Experts of a small language model.
Size: 12 layers, width 128, vocabulary 4096, 30.6M parameters.
Below are experts of layer 3 (counted from 0) of a mixture-of-experts language model. Rows are named router (the router's row for the expert), gate (a neuron's input weights, with its number), up (a neuron's input weights, with its number) and show model dimensions 0-127. Each number is 500 + 40 x the weight over its row's rms, rounded and kept within 0 to 999. Numbers have three digits each.
Before each expert's rows: "mostly gets" lists some tokens that are sent to it at least half of the time. This comes from a sample of Wikipedia text that the model never trained on.

# expert 59
mostly gets: "tions", "ures", "tics", "ors", "ets", "ents"
router:513465477545549527452529579552485546489489486502520456453520561458485489458469508537519394429584565486541476485468492506514450526554540426481544555506503488537554491505468572469547515604542510484504422488552537470458516526422485545527543481556490450549455547518499494449483435444554508518496523499508490437541514535489515496504528516534551482519491552500556464441460479526516507552407
gate9:449540454514602504503526551432517444501397532549529514448498584465501526513448515425545529509446467520550454461529463515488541470565578478536479503509542469473576479502443518517519550487566530471525490514509539464504539491483494529501579507496485472450541541479460429517577509573531529505459491503455489491481464475499495559503558458529548433548462497513586426454540520496552493481496
up9:540448561483445479502449496579487575475613445493491467541528431503442493474545497616470416470565543491455516504475566531514438567456434514477525511501433509502447513494510486518503448499476493524533491469464460488480473554529513498536470493564525531507450485527510514419441484425518518473515498524518505541531558562521554495555464546491468497450522524487397548517474497476459492513531
gate10:521456476485533544498522522447499473531442546535457528470540555482477528540426481421524517457493462538518492439549482527457519486605535508565502558533540542508570522491461538455538526484543493458532440481529495518489554470513518586463562522517493455476556449468484465503570510470584447513503511486450453461504437505485542469432474500505501455553468524493522488465379510571419520471476
up10:540487548544481506471452470571511543445518428497545468505515465471496519471551523541445441487492562488466487507465529482555440575418483506413523471439467470524478467481513506547483440499474522504526543468488499466481424540497537456549467448510524541523444541564470521474453474462431576457446464504509537567537547550521500531544554521524474555455549439476473539521587472456569508528545
gate11:564527551561466491467459543488503556460473477548498533512520477487432460457486483548519435464537509477588472494422494588481467510516534546490503574462457438497530495452420483557509490560559465506514466456530467478483534491461515595511475426438521442495482492540519458508462447472507532422411439452476484508507550535551552525522507500499480518554525488445513469536487440549518521470573
up11:456546501509500483485515498442520531516514533462427491447521492565435519523452486499506516502548479483547523525468519559489586488541458522541422462530523490437452501498467471497449513554517521501529490495517479468558494551544439430553463513496477558425534554566564536552540551542436401532536479492498490551549528419443468577452461522497550510498460469477415459522531496437489556487474
gate12:505547507518572579523527562495483572450456500469504494481512533483581474449481470541499473563551548469500512528517528494561499456506536407508536505545453486512495447531545532471533516574534532508515417512535506509460490493453465554504551553464459479552508457494536536444585515495600460504432508511534496376496510519470480466520531534478536414522447483532514579512461515538493473512447
up12:522450524517449475469468476527520451545515501540524486536501457467425537526512572472469496465440466555495490465483520531453487524520471561484509537473535477510526504423475486564492449445523521493492534482467460446494533521566535509499450419527576531466487533536491445513401466503442561489531468433443479619527489465576517512498466510519425563484554550463483401538514480469511547533545
gate13:502511461498511495548454541565489528519449431491512508497517521485585508500535466553512482498519554480520436521437539444474532467568589429520445486499521555490549464558477604496522525562508525489475450533591573503473476515447439472508470473487512394535522487500515508487511470491476461514526494571550482395538460519452448447522494482513545430519461488546537534446490502457479456455482
up13:515550467481528457558453545522444558502472422462478519475516512485544511487522476558515462500509549490510427484456506457483528478563551445516431491494538561468544459507452587484537498554536525507484430533594537483452456535465490481497528465534471422531541525491506499457519482515518458533500490568591464362531448507449457485545488508497557434505478462536498556462510474459532446474484
gate14:512534509492523438513457545563443538505489480493487530514493446470485509597476448451527504452522502462558455479513537510472491465566462463513491513495515562476568439508511570455546458522529515505485515515594498538491459560453483471522474494439431385550512433536506509508554522565455474531523566541516500478505540464454446409471484457483536476544453510487479525427424492454466469562458
up14:520497474529524484511435580524449547510530465512492504496500463453496528579490455470511491462552509441567470478515568486530487472551463474507520534502497567470590404503535612460538459550537536468508462523606546531450518527449488468513507528448442402527494427527528508482567525551444482551464539542518498483503521505474470475507468476472496484535446500505479531459416512482463479562450

# expert 102
mostly gets: "largest ", "home ", "private ", "Hear", "European ", "Soviet "
router:557498496599542577465455527543531556473470495558525513476600524469480517513470508503479460459516510570544469475441518528487481542559506504459541551437462490525586477446463510495542487559538569465526474484579485488496533523479510495527506452513546485495445515522431441408465479455519539487459426443462503478525503509506506524549512484578544426443533491462541463462510409496528536513476
gate0:449528467583493503524472535454489535543473457502501519510475488535519497527509499518481502464479461487454461521494463451490526520445540464536484551435490426518478522562533506487590482534486498444583461503431509499496550479446529478510550479495460534578453480482508517472499463367512472518375547555549504519492481502513476580510551488642517541471494493553523516530493457458523569506495
up0:578466561429533514468552495556538480469524512519523450484511521442455461460479521533496506500564541518566502446531563558537458511592498485454519471553477548496519462437452538529438519494552518528428535489563514469483450525526520505525482504525515447452530511551511471519452511593516508464569487436438469487532541512486531459475464529403520433518495531440505483433461543554502420510462
gate1:509526506544497531453462527447487506515491498589548491517545503492446548614505483511544523474525486536508501503494504491490489454517470485492527553452516526460507520456517485475577564510498540479458556583569441520573488495534439497496445462511538542432516426515475454443518510480481565525444377459474477496485503534467543476565477479499467419525552469500467536550534381464548492482492
up1:500439526478519489514531516555541512476467477452477470444476520492504447417458543506440462505508529459527491465463530519545473550491556475496509481524481441548501479527484525528468448497503495505540418409465576455420532514455549539525551506501477433566475577533519527531466476507532456452551633523491510494531535493530487545464534555502548547483452556508538454423480575563465516545479
gate2:534465567495554502487476500504519551496514427570503494506527541472503464437466542578460437437583529532508415506482540540487493513527535453493489484442470383584486483486508555498520530521563494523501501506575511508516503505462583605564503489534542494504482479545488520488460451444560506517431442483460553447505537539527504504514532497575551478526478537496528539430546545521516474515450
up2:542551522516543507531531482496470513513528529520526530468471470478517465467480492499483505452559464458462493467515504511553444548533547466611490491512461499541507446516482540546454442591574559513512469493507571533469536560479579505476452544413469518422473437482486493471500552532518500554567422471460428565475485465459509494427478537434530529535470436485547501498502532465471503546415
gate3:467523474509492462535529459500482502528483566432447538519502442557536554437492465418496495573440460470545533470488476508509479543576500553508538449520464461508581538553403484461475490517513547496463491470466513513440559471452584520469482525447426481485418533468474584505465514532493465537546558524562535540480502409507453468474469520471528536461478528491505485422512549513451476489521
up3:451524473515481473552534467513483508553469578459423556507492449565523541415502476411498504548449464490543531463497478500496488533557504558508531458496474447508570541557421456461458474506514520492451490476448511521442526475476582507470468522441417470499412553473450574507472536525483464516546543542580545532476491401515442478443486503473520512468480510493502512437509523477445479507520
gate4:432512507496498487527517457531497505527463505438425543491456452575545509474478468438480500562467486489535497488485476503497452477549515545481538473490470404489526526539502473473487496478500514547437443545452536513473569479453565526460447532460448510511461560458480529495455527497492473527577589536541534546494518398476448508444482510486579547403453539492521513440515504484385456489533
up4:429518486504505481537503471489490493532450510448426539508466465588531520486500462423490529577451464481550534515498480491474481476536505527493534473513482430473520529531497448474477504484463524545457458532437498524484549473472560518458435539446438536517445528464488531503481542492462469549557560515570542552471488383459440479444486476467548537416457501505543500469518522467364478504546
gate5:511505542497554495469532483519539449509443515519523534535583514510523506487450522472549479506474505467493466531445500473444491483505445498467454547554497547467530544457461461461492432488555488474511545436536500516482484492545601496480572522517544528504474523488433459564518504561438452522539402523493448460515486486509515444508528457495456503629505458420418428493516429485497530420541
up5:519525518477534478510532473467509436550450543498488575523567498522548500525508487465526499535457475465474512537521464485442531454503437534491470543538522574443515529472439450439493473467524484497478573486486455556512465469563557462461532526499525539507517531482458428556542528570425460559558427558512467469469463480497504441472503457474467511608507451446420480505536439482482518417554

# expert 156
mostly gets: "South ", "North ", "Florid", "Victor", "Carol", "West "
router:508520548513529565404461515539501545475486490582530452475552499454476498464487488518466482459493594541539428480412489547525482503502505517466488515446490485566564448482477533534570516493514557508495492506559485481503555566482484563555464453492522515498396549492472490443471484486516457492443409439493522487543483522529513531560528526557556441463535515487530460476526506518506593582463
gate0:463529555544501548438492537507455553444545517488586485478526433447485538524529475466510447452465530493531497499508512521480445497427527500509490589485501494632531502492509582565518547478504596547449529468416445444549587496521442492572442513489414500443451491539514517487514493465488505494469508471478481492525509443500489475534480498510558430512500535559508476471526560487488496519460
up0:541425460518492479526506515525554485524456495522427498498502574543485470474461546551483529532527494510495489460486521508527542509539484456454522474536499459387469477518481473456508441555506418420579467517574544523432450530480559534472593472541589486572568563477453446501480487534527533487521529523510519503494537574533550515463538501507483547470513488425540500494493455540580473539504
gate1:499570580531519546514470497469484492533505567550462470480519500476534559476523505504505575531485564568500509510510498611474530484516500518526474563487528534403521549504485442448432521467509484486495484573519458461496487605496635501470504474504501532439496478450495383480494471478439497478521514496517536512487502510428521516509504495493555400456452483532548510537562453484490468504529
up1:504436457499488470503530495543520526468480446456557516493469506528468451515480518521482431447529429442512486487490501408552481515454538441470505438524451479592477431474495570559586473539528541507521523422470537495473525425480400503545509511513498446537489555560517616512485518542550542498478490480460481464529524504549514485482494520496455558513558524478462466464430575513515490535461
gate2:485520596481503519494465526461483545502455499601525511503487532517557567496463511497432510436439511496486555518547589483553497480435574500522465526434487538536512437550551541546491550489515620551468470514481487481462462551454544480527484489468421520518465484534552487476540477456444482475403500523453551488497487484495531455481550481496582429504547501511578540497511509525528536492490
up2:530442415557511495506534514562547489470529459420507477469522504469450447469507502541542458500587542502532462458412443515452493560545476468452543507543476432462520505431453505488532445555510408445556482458521552475500553474502517527529541478563573450510545565529461470517472460511559546478561514495539477486539527546520512522517491546531461531501456488475470438471447469497516422511459
gate3:475543501539537544434508530493497504499546483475609458470511475455491493491510472464470514424475562518543386500499490498507482520429523516533524542429516499626551557474517548614548573473513524546450540551514448445519561583504482497542457522467472516501455512548476502457518490495485494518479507487497454498547533424457466480511506523515550481469435551516545515495547545473467476537448
up3:463576544497503491492522477506482479505554507493568532500477437484551531516509474438469528469474509506509404528523500470474542513418486538518501505445570541597530546499535520595515573457523539576439539568492417484518534556516480504505429525454454532470488470519517518546539485520461496539479519504493439515500517404455451481438483510536536464514433553549527524509580552452442482501472
gate4:495514494539594516486512490503475523490474468489470528434501583439456466500501534557429505455505499557507414501500505503531420502533490490503547561431464486531505521493484544512474450552527539531493439470511567416487557489502570552572493565538497480573418553537461531472507440493478545466518519449517453462531504487537501491560516469524530463463549547457552474419437475513537541570464
up4:475435487527556537458440505525475460480541454541500478455540559574490465486527494567487514571522508423507482531441490478477572536553498503492520547462456542528472528482453530508430459518510551529505500423502508514481489519434454570493471495436532427539434456466516515506516543433435520517549497491459433442553530502531449515520535435511502511416561493451447453477485499447476564436546
gate5:476455573473452486411525560516468516491484536459454489465469451496518498539533425532474497494517550511520412512474502480574422477483517526422509487570439443443555493486410523529514537506505529468522527455459482468473543543525526517544546436466484508520403489501502456491497482435475452481541534601491498483536465451539511504481553496559479486525418480550479543517477592484470450533475
up5:464478525443433502431495528485444498500454508478467554506462438522536521551513438491492536535499548502470433529490484457547456449468486536441474440597440461446557524516422505509524527450466543504498529429456458495511521511541510533510502488435505543478413468469501508522495505498432452507537454595531520508476434444523485481462533494550488510556425478584435557523475589501467481519507

# expert 68
mostly gets: "ures", "ities", "ations", "people", "ack", "tions"
router:514497503524571537480508545514532530508478496533526427496530584457453463510517515512490473436526532544525421480443487501499476531571536459511562527473499455527559503461470542519552493504549486459519428453549558445453548493476515552525588505589482447541487575522467444469475416446593551472505502447471462468539518547485517548520478512490549492501502542499499430411453489563497509530469
gate2:558482499456506528356435492493470445507581522453483432551485473491454564539501530517525498362503556462472497495527520490467516446443555500472471522428514559475498496485507563486533506504474542510475475489523461490447582514486456446511463525483542510514502474526533517539488458408531508493536510513539509492536483489475476454522456533547503486519462589449540605490434457516475472486513
up2:504477547546488529583499492559558557459408466562556542453550514479491494460457492523473469590531497553556500453457536555573449573539448509471549505496437477557516456462481465533513458518563505457553534458511509483538445533549555551539545442523538486502461526514464461460471495517474506454461466475453476526529527514550574542483529472505493472482567470516494418495553518476551548525459
gate3:536523483541508554450495576537480483419441453489547488549552502495440459490423517540457496488514587538504420472453541526545434541488533498443501529515458475489495485467495559532528428537542492459483490457498573496433548578527485470507532485536562497525498523525493437480530448494501475454430434471511450514527548545532498539569496482546501429518520469463559507519469485540501566557412
up3:545485524464502497513499458505505459443464463504556470476491502510437474451530515470486532550525579517466471541439506502543518497502508441544532538547414462444543491544445542576555474472569536512566425511453588496570464469462521462529518495538536542475536449509412536531469502505530466503463468535496531448542443504518467553545446583564466472532519433451538497475429469520522480522554
gate4:472537474522527463520532434464486442522579538461503491501513529555497492530519440500538499491478481455496442516506478460391561463427503488518516487473546565476451546555450493461459554483432421517490522517514506558509493458508500450464525537495417469532529468474495423499544570541501467536488496587531487506459479429502482509500486432489430525569441427537426503490476530463468446437549
up4:542493470455465516472478533502451532523479471491488549523497439504558479463477505493516527520532499443502568477534558529565465438552545519463472512588482435492532478517524542510504459520515553559464441556522494477456532537450429551480421437453544484489517464500581517516455523503470513572508548476515518432507449491524492458520464546508562441429496596480567600531496467521472486542424
gate5:556446436440522441393560468515463535519509513440478485512485522541443390421504572525466482515497481475473520518525443515529501534511522529530472512557515487483487543499497533499486483515484497440506444530488544492485571502455420521475531474520501464417479480448551566511425484451570507532547489497591420450481491492502500491452531500475502506553470578474502522409565507518459447503500
up5:443552541510431558588415526504569478487489454531531518509512510492556599585512411515504507515443488550489463455472569472473465506457446516495519509445460515521528433508511428501488507469519495528501525483535452508498440500522560519551460521442502519556524488540483433455565522512414485471434493513446552560483503545528485523543472508537507520416555453518514491585475486480522519534530
gate6:505498405423541526453580515499484518503471492463483514524484518510488427485472526476497526488527439476489548532527447483524555486577530486545510473626546488495532508489509605495494520541513459490520460488485448470478531484461434567440497469529512448444514487476580505563450474468524528570501537503553444439493437532470503515474468473466526485593451607504527486523523513541472510475436
up6:544526552517418516537423487497526492469514487551517498490535487469507553534524486522518472549483589518490465484463535520485432532403466505450477487401443511507455492499450417482530494430503517489518519508544524505487473498543553422535486531491513546568492514510457467431549513527451491441454473477492587562517579472547490524549530535554440530407551433488505518526459495479563514543532
gate7:492537466459488507462572448504499530500523521444485493482509473551459471465471534532504395463500497430591493513520475560525540508479541507548481521598496478519400547483456504479483574501526491504512510513490419521470518466529442490459614540458505479434485530569585542506504514442593468521531506469536472509483541479482487452459462536513505456568438589500510465454538532479514481516481
up7:486500475431512500447605449497522512499540509449486501468508481548442474471482522517521434412540457424556496482530443540533532496510500496548499520602519482504400537509455503485463549493528491487500503508496428552484517506537417490454590532497464471427501519553579558521524516458607466563497532485524471510499536481478467462447507516528513442561425540475492485475506542491555466494480

# expert 113
mostly gets: "Cup ", "Hear", "Angel", "Title ", "Stadium ", "Open "
router:521512516556534527451473501575520571458478439569579491525607492489483477514472593484436441485549540589525425491467517517522467500561529462479554516492508499513543503448448516558565515497544534506487489524567505454526532557536524514551489487534544504513421565569476455418468474464475513491494460472477471491540596480484508538592516524513516466450507508491525472451512472551505494509489
gate0:490547459479577483477442419522496422511523516431521565561611462553534509564512548430514509528479455604477450495576484476441506465492499518564537494504579569468536515546509439519501521466473479539466547529517495510517466483527544497489466515494499550493444506492502494501521535502420450541514462531557541502474511462505440467520456510545416481555533498511438552539528478508458467445521
up0:519500486502423483546564533478459574482525454507419470478372537514487543508484498539477502478481523398562552548436493500576537513528512447510516450527494426473492533546453504511496508490478465536540459535468529528492461495491462496473546517512491494547610490457513448447512509485553542494538543489449538535499540530555533534488553444468558485390431544496564502469482490479493549507482
gate1:520521502457419559411550568450570511447494535488561552529437483494509605533468470491516530461476548484550445471507500477571518420446512514475445512602495489512525533575533490499524534468485501536521510508457469452496499515554501460502509532455447496490475457479483458437532426542498493459492461501422561566484485511494504466495527465537502435485454540475463562505505588499534568497487
up1:539450491571577498494472489571519504504472488490466450447527545467455433440476513561492451482531500504518521440454529532473448548534499473490550561437460487511468451433483537496507437557529519435533435430544539518476536504437518575526535469551554466537520529530484514504454535446553545485473492458543480437562550558522554548489497546484531519527536510467546421462463443539530497546456
gate2:569490496524574553507434544463513558492441459544510450469436513454473493451436551568475500434531470576595464444454492510482503550531551435514491573466495497522466428503498486497471448540482497503520462502528536476451565524519514485544514485566541490520521539489520507470529459521487502530438533460421485499502542587495504581510497474494557518491487563488478474481471481579568562536432
up2:452436453529488548434504584504455517546425538544563458518527489556476564543439541501505507534516487531477571445437442435517493439467532474475476591438442455520551448482513500467429562568540514501488519551503453452455444555469522511487535518476507526542535511469543519445573539542546450503541452483503479474479459477544484506537490484545499510502513580492498528467494557522466526563505
gate3:494481509496546516482483469560465495451479484493594546529672473529548449479514564464512489510493513575437509511511523505428538516463480509539478527464524531514550483447534477517428488511530530513456566489556515484498486484535552529529458468441526523478377578533481555542472498495422471536506508543534503460492523489496501486508481549549432516549502428528467504461529448557507456457507
up3:474519475456522510492496458517445439420493525515581628521638440498553479497508514437543500522474493554438476519524499506454536458473459526555495505500556553519543516493511491509462499495488514508424544490539495514531476458555543457502467519436482524480412574514524515548502509476431453515518468572491517485462479487430472460457457512558447502584488455535460504510500470541469462448492
gate4:524415439557535538507486547491560547501498493538478452462548481478447499464462585500450514528563494496488555453457503531558470516510575477459536530447473497560453525464453572492534510570480528496487451503563515507515511474410476579528563445516503503544482504498449438487510436490573541464520497440491463428534525531506489521544543532459511459458557534496538414456467523532494480580500
up4:559469511527549518563464477572549457489478517479552489475512514495465555446476579507521490523489543416458508477459487462551610464519543544556555549497505509517544535527495485469540526507423442557447451468546549521559568445496506438547486439531529440523538542497510458502441449500484478470519442479532491536486553535466506446488558456493541560500459445437472545511488540474475450484444
gate5:523459478534550493484471538545490467471517506496442498490499521444432425450448503526425500464556535543531524522505524485581455513497564465466577514427486417520467463527524512520508441572496516464531496458515587499431569493500497517587516453501490440495528467541498431442537493526589503466424518526527480502491488489537506544473524547495538481508565553506482465452463479583598490509501
up5:538552452527574497437506514434580491480430438468465539481472506530478469512485514545559438441465502580533545440525571504541443534544567570419522437467508519500524472514550504538503475542556507528589496486488510506561531521537490481489530440492560451476511528501502462516545471483530478463545556530485448540575549457510507532493523511513431518509545545508456470561503440523569456479485

# expert 95
mostly gets: "s", "uss", "og", "ack", "es", "aw"
router:549478521536533558483463528592488534497461480533491484470517551499437437460456525543529468442529553553548458490509521530548469506550525474496511536493483421518513446443514503489539476505554535495556478451541517479454555489500497543536561498541488433536464528525464424438490460442588558472450512450471501456553588578545534562520530527499546498429524554501548476460524478541546514552460
gate0:523495491528501520562572459509471528505472464570456500460478592484500479530545487481543490524480487507537520508540483444527481487522415481541551468472479494517472467377557448533536524441538566493513520440468528511519448453551495525520605561548467541508531539509447442525524536456540483482490496473456471518497555513535506548476497500446540532516578481531541439412472506504534623485505
up0:482496463488485501574582452485446532540482504549437494470460580504514457525541445447535492531449490476550521545527466451516511462504437490543520465468508463477441502413593445480488527445527538496495506445447533530525455420519476509484590578533452538519554515460458435515526529467539487483504510481468487526473547501490484543471485462418522532483542462559523447424489508506536602500525
gate1:507581466472463508487519491493428481498499554523477485476488531512413486551486528480541455513496508528600443506436489526507493517556515481528522476533478422484435505536540466586444550464539498492469513508451445445524466499512488510497565563462505525551454616577493512537457472486532461494519512505529536557491595494458541429485510463495458415487506477534484414497436520487542555539544
up1:484581411443450530500533477480439472536510581476453500474442513539438488555489499464566484529478492460543435500491501487476490499545499492551483457554510428451436494546564475496405572471527488492439490505438453508515467488481471481443539559456461495536504568549537519520510486499537476527508541493546547571467560466441498417492476472477448421478446483518465446499451553492527492523543
gate2:501525543502437540485443495459505442540493444478497538551507502541497507482484490556569540517554458470503524490554512464541490476461482493430460497510516471483487518516482524442433537504528563514585537505525390500516423450539485437503558487441432498517471464479491523522509509498488489503455502540522554436452535485592420553443480443472424559484580568507559568531516517460565501490501
up2:495461498527555475518520541532481552448499514518505438463512490448491516525495518439409445493450539513531487482418495541483528507551535516547534507489481560533515477491480506565578445519487448480417459512506592470479550562467512564494437536571567530499511543538476434491464472498501533497545497495497457581522464526441574481539502577548551454532433469503449435452447469535441501500496
gate3:573436510470483469468464501544512505493537466470503559534489560562484460466510544544586495499547509455543560542518506468494509496457522449464490427495523411491464530524514558540466524538501540554491566547556492451557480472512403434525443508440460439465486505516487541491472499531459529575450519538529513395495570515609500533533512482505492516495539548531593491497484500515524532481496
up3:557475482450468437508498482532474497509555478422478560511472590574494444479548515531583519511528473434542551555511506465502516471463553470493476416499530428478477543534549512484436544543468475558482570538514497493573481461505423446486462544444444454481522485486503546484487510547508526563456533521537532444457601500589470511536488482481506502498504538552577496512475535537509513458473
gate4:493511503473504527549479445506490488529479504523509559568498498505441536495463438473522494531501501580535546553536418441542487469520453555542466515512506521495468531518583440473520507438548486560536495520460449533423469440506539465493568523471449548599485433470506490499573543469497477430494523501523560428497522477490489530449525421429529571448548459487546567478566486457500515482523
up4:469508487495464507547492437483477491536505471563497561547486483532476526496491464489535495539491482572548555548515443438513503475541434557559482511509509527497470535530560424472521521402514493548570524510456435555437474431531518496511572523447459556595489456482481486489575509446471475447474507496488552431490527467515509516422527455428531560451540482496537556519566494439476550487528
gate5:592424493474507483461509583575502555474453466457506493538477567525508452412489564584543404548459470488487564551461500490508488480512498463504488474505557471488507443542563502524506516541471545543461509522570494502495497576513449486513518465475519500478478520496551483505428537503475559532404528501523491411489546513602529512565493550527526525493480566507509479454523508544506510557518
up5:539431467458504452511530558573489536483507495441472520562457574545506442440500534551551442534439468457497562572496507496530510436502515488520448457546578463462469458554571500507477524513472524550454513539548482531517518544454437488477486493446475514425529497481553486501471571529502540559437551474522531447464571482558496503534472550483532537455473563535481473437510532526492492583508

# expert 166
mostly gets: "River", "Victor", "Liber", "Florid", "Soci", "Grou"
router:505502548581505536408464503521529538497479535594557481476595542447421470510482502517438476435501582567526453506478490512495485489497524457491532551465476504558574516458490542468514515520558553483513480508575469468503526527507503532545475447499521540469439503531456477427506473473508483506427394422474446456559490505490525500601511487542510452509543493519524449509508479549550527513478
gate0:517495531504497502531442539490549545500501499536543499429538579435511461479444468494466496482568575474554453498489554571503513472490524449434546500434492479557545444461447502473504461487543554485494440403565545439468460562498484527563474460585579438526516496544518447481452486477509508490504519448424480532582518542482531566549521552507523500450525484509536451524500467488536498512488
up0:600456502544476493514489433411524429454502460507549514433467473509453502495482483504427528496566456509509467454508485429449530512550456553493570455493487464559519468516499534514470485479452456564543526516589450561469499530460438457500518466429479509553476536521439519448455523558490572521481439485472434501532475470508458487471570486561450547518492503494472500507539531461567538451469
gate1:555460494511535522453498531511512524446486487497503463534452490529447454439447515499485445428545539469593525463504564474575468517457483421457471566518483474547479488490408574507496475510500526449547497541553581459432538517496511530531547544521471406547441516525523449455490501505552509504474579494476509486566585546572511515505499480528459494491522498519520520445462518564486485441435
up1:488540450424449469446544495443532509479534485419459520561422520512560537458423518494472534518465499449559533465534588511511549537517506452535467557506510544440475427575459547479465453468497532512490488530467545406479432500534540447541451545533507486551526479479467489496494449494452433502487536571414464454490481469538474430492472465457507515476476530511500501446461502555516468497527
gate2:550480585561513485514470519466507547461472455548519441488548506493447470493483548478501473486498499512462477438516564560494442521482533446497529485491500477531544478523459589485539537537568485496498506516544581466503560505430508549505510465550464435554452468539526476502464449445576546434509476483426510439509589551505550533515517565540577430477513567461513464501471532473532450561504
up2:538542439520449430453493601514430503485444494538514496493487456480487535512471468507456521533517472560519460473488488481489513517511586513503522522487534500517522561472538445474440548451473442491423449453508459565531541437592542491446518538502524450445502435459518475510544468490526560466541519560569501441544514532438459549476489479456476496488537475529470455511453557521588559452449
gate3:621414560537500526475534518532495536498477480519538507504578489432466476487513489546516449423471556488532466478514528478507487522500540499473524535482440473512557444497474510478503440545471523511472450441534552421405570506488486509531505434522490474547498561479504516517503459474499518410488507431503498505498471560465545549468561526584549439451476551478544532434478529556563452504509
up3:456504489554530475557525555511555554479538511464455425515492557533499475464469515499481507527519470537528543473452481564477523516546528443563540487473499473469476567462493463555529531482508543497538474569522528519537439490515496519554472590567568486452440493490507482512510563519556506592559563479433493454553515467538520497568520478431439486486544457500465478466550480445410492579453
gate4:546399498530483551458487558507515551438497461498504441476486505462515516429469537563464510491507549519497410436500554546491475520545509458478546481460446495543525484481474531495528519507517559532574415467541512504481564514497559547553552527576470468513459498512429506519496530464574570418515491474509545495535509539477545461536482486489545484505558497449588544489473417540562491546474
up4:535448469484505560568521463555451483511526547548491502484470512487461504426459501455520468526572545536454542451556448494573443528440526432489535505506516466541572525482533430524460501505545559435551511506519540500487606560555499468501445500508487508482474460505536571541519445477474538464468482422575455515496488491494547467512484478523548503532489551531558546498537530540467454585568
gate5:504511533481464613444457509480510509518549503530496471549534508482498580523539497500479494447464497573535475521474526574447518507410487515537502505470539488574511459528517546495492509493540465501514515557470474462499606523470435535468447585491523519466457430488491488446516464497500475523372454407482560500487526502515553464557566533506499500491535478556525507495526468460509583580516
up5:473548503464435582403457448481488467531567526476467478552566467489519559519544507474488527501456478582518472547481483492454513477410507549553474510500538524536518499557519496459519507480530491524495544560492445447509540480493449571456413571494503539482437454473518545458508493544468436546420440418522580517494493470501506479546505520494498554483541479547451497496522490437476571550518

# expert 138
mostly gets: "him", "prom", "presid", "social ", "auth", "call"
router:494512541566523552462506495526524518482446503594541501454575546424432480486470499491444505440532569556500458480476527525499482542523504446482520561454432468572543460445478521456527520508569547485518483541569501457526530530525518526540461474522532517487433492526480445428488481432549510476469426413486506489541508527459532497551491488509513462436532522510591440467501474549563513536432
gate0:456575451491443474465415527479515431493498529536517509567513450546493563567502458470461543499531496558457483518510442477506564482520490522541482461523521491475436509487505476467529564463496557499436557554510444505527529514547461512498431473471496590492533458496523450477535477442475552500540457461509623539473477467449461475592462480506472536445553481560498526552545503543511503569463
up0:538476448523499500616578449487415543541492411464446506517493468482566440513545562496503454523483437448497513545523572474506482509457487504443484515492438534459467504524582509525488547535487442550477489500428564499533406467500452493468553553535519496539583499506509507518495514499485502532494526484562413492472514463530503541435499511427501493530498497525520472496554454458433445450501
gate1:455534511491493537486435447459504517564462502553531449493534489487424561555511443460443513469543548486504492506473451481513458540532463485469533516442514537542562493516568557517525468442589479492464484607564448476522448538530530467495422558507547510484469469528473474460526527438481477512471498557506516494495464436473456467566486473488416549472491560585514542546476439482499461545452
up1:511482502502469480513570558515531493456513480465468533504449502498555447431521550515570500492460484519484492509545539523475523450497541546512526525548487456525471465421439487510486555523443521450537487391450517507522583463470499527518590488507461471512562538476506502560482468538544535495534523434506449519505548586490573545426530500512547486548554444408452443467497551505523562455552
gate2:451460540556508499517576508508499488550451492509420536432464517517496516495508495466500504548557516588459516460484480623456475527565511533504485518504467432522452375491480449480522478507491515518483534529474490535453522483544525502448510578499525484547523452484533447532512510478592479552621529486539473501466479459485515520470423509488485533491418524566569471477503505557451517464486
up2:481484524569522499521574516511503478529461489512438528436467500516490492490514510475494503539552525585476507434482473625464468522556511514482490492505461458548455383513512465475518460510471526530502528501483486542451557467527536544440514554531540506548522445484526436540514519483609477521606516462543485480468480464473529525445410518470497525490425538567591480486509499561465515464492
gate3:459470509475524484409484583513490469463458513466498555376474539524529566510516452497541553568503563519488488420529480480484446493555495537481480522507501477489413486497507466487506564472415518502504506476503458517512566552476544563495497416507455534552423549470500507476498472500553480484590480476506580527509486585479486470481448469524552543453545508521584568514494531517519534488511
up3:552495505536505537569515442510502544509533467536510455607542489472489422464457550551443439433507449468547496551476538531528525526462536447502528490486495511516592482483468558539528428535579476471481484487507551466482434486477475447509544557496546457482557466545472509506489493471471541522388508526488422486501524440557542531509544566498494447547473515456427447494488454492488461549500
gate4:417548479487486521460506511472496507537530585549573511570463467459447536527521464475521507433461526532477497569539512501435543496486467497529463488574540479557543534556486498469479533491525498504484478577516424485539503522537470428499423531450472573398481541518476511501532476529482525546423502535483552540486419446409458468571469469460483481514457491525469483559502506457466442519497
up4:550465523486488426555480491514498468468432394462438516482480520543612486473492504479492496596517434468483528414503466529499489500517510511492440458439491482457461446494462483524513459503455488491532511449510546523454506497484537580473596518538533457602494458468529467551466536515503451524562503459490504448497520537569559482439488511536492558492521511419576521500475499550472547476510
gate5:487525505453493571488491505502491575507540473410424475524437473485525516473576485459445507511424572478514473484521512497477540417442537521549507455509570418551508512533549510486519527477423462561477514535482469495441454497497499454524467489425459522437448495407455437464473476549476508477471557555471522535504487461486445527486507509550561537492540497547577549494548557480501524469547
up5:469559491435460553507475507453485521503464467513488508522513462501533552481645513444456535564395554497495513533526550508471532433514494534487490491506549466503492519507516496484512565442501458524502520554495417505437466489551518485483463532440460570448439495427463417504526512573462486507508542519500498509467486428471459494475497476486532547462513504530582566545557534455506559438536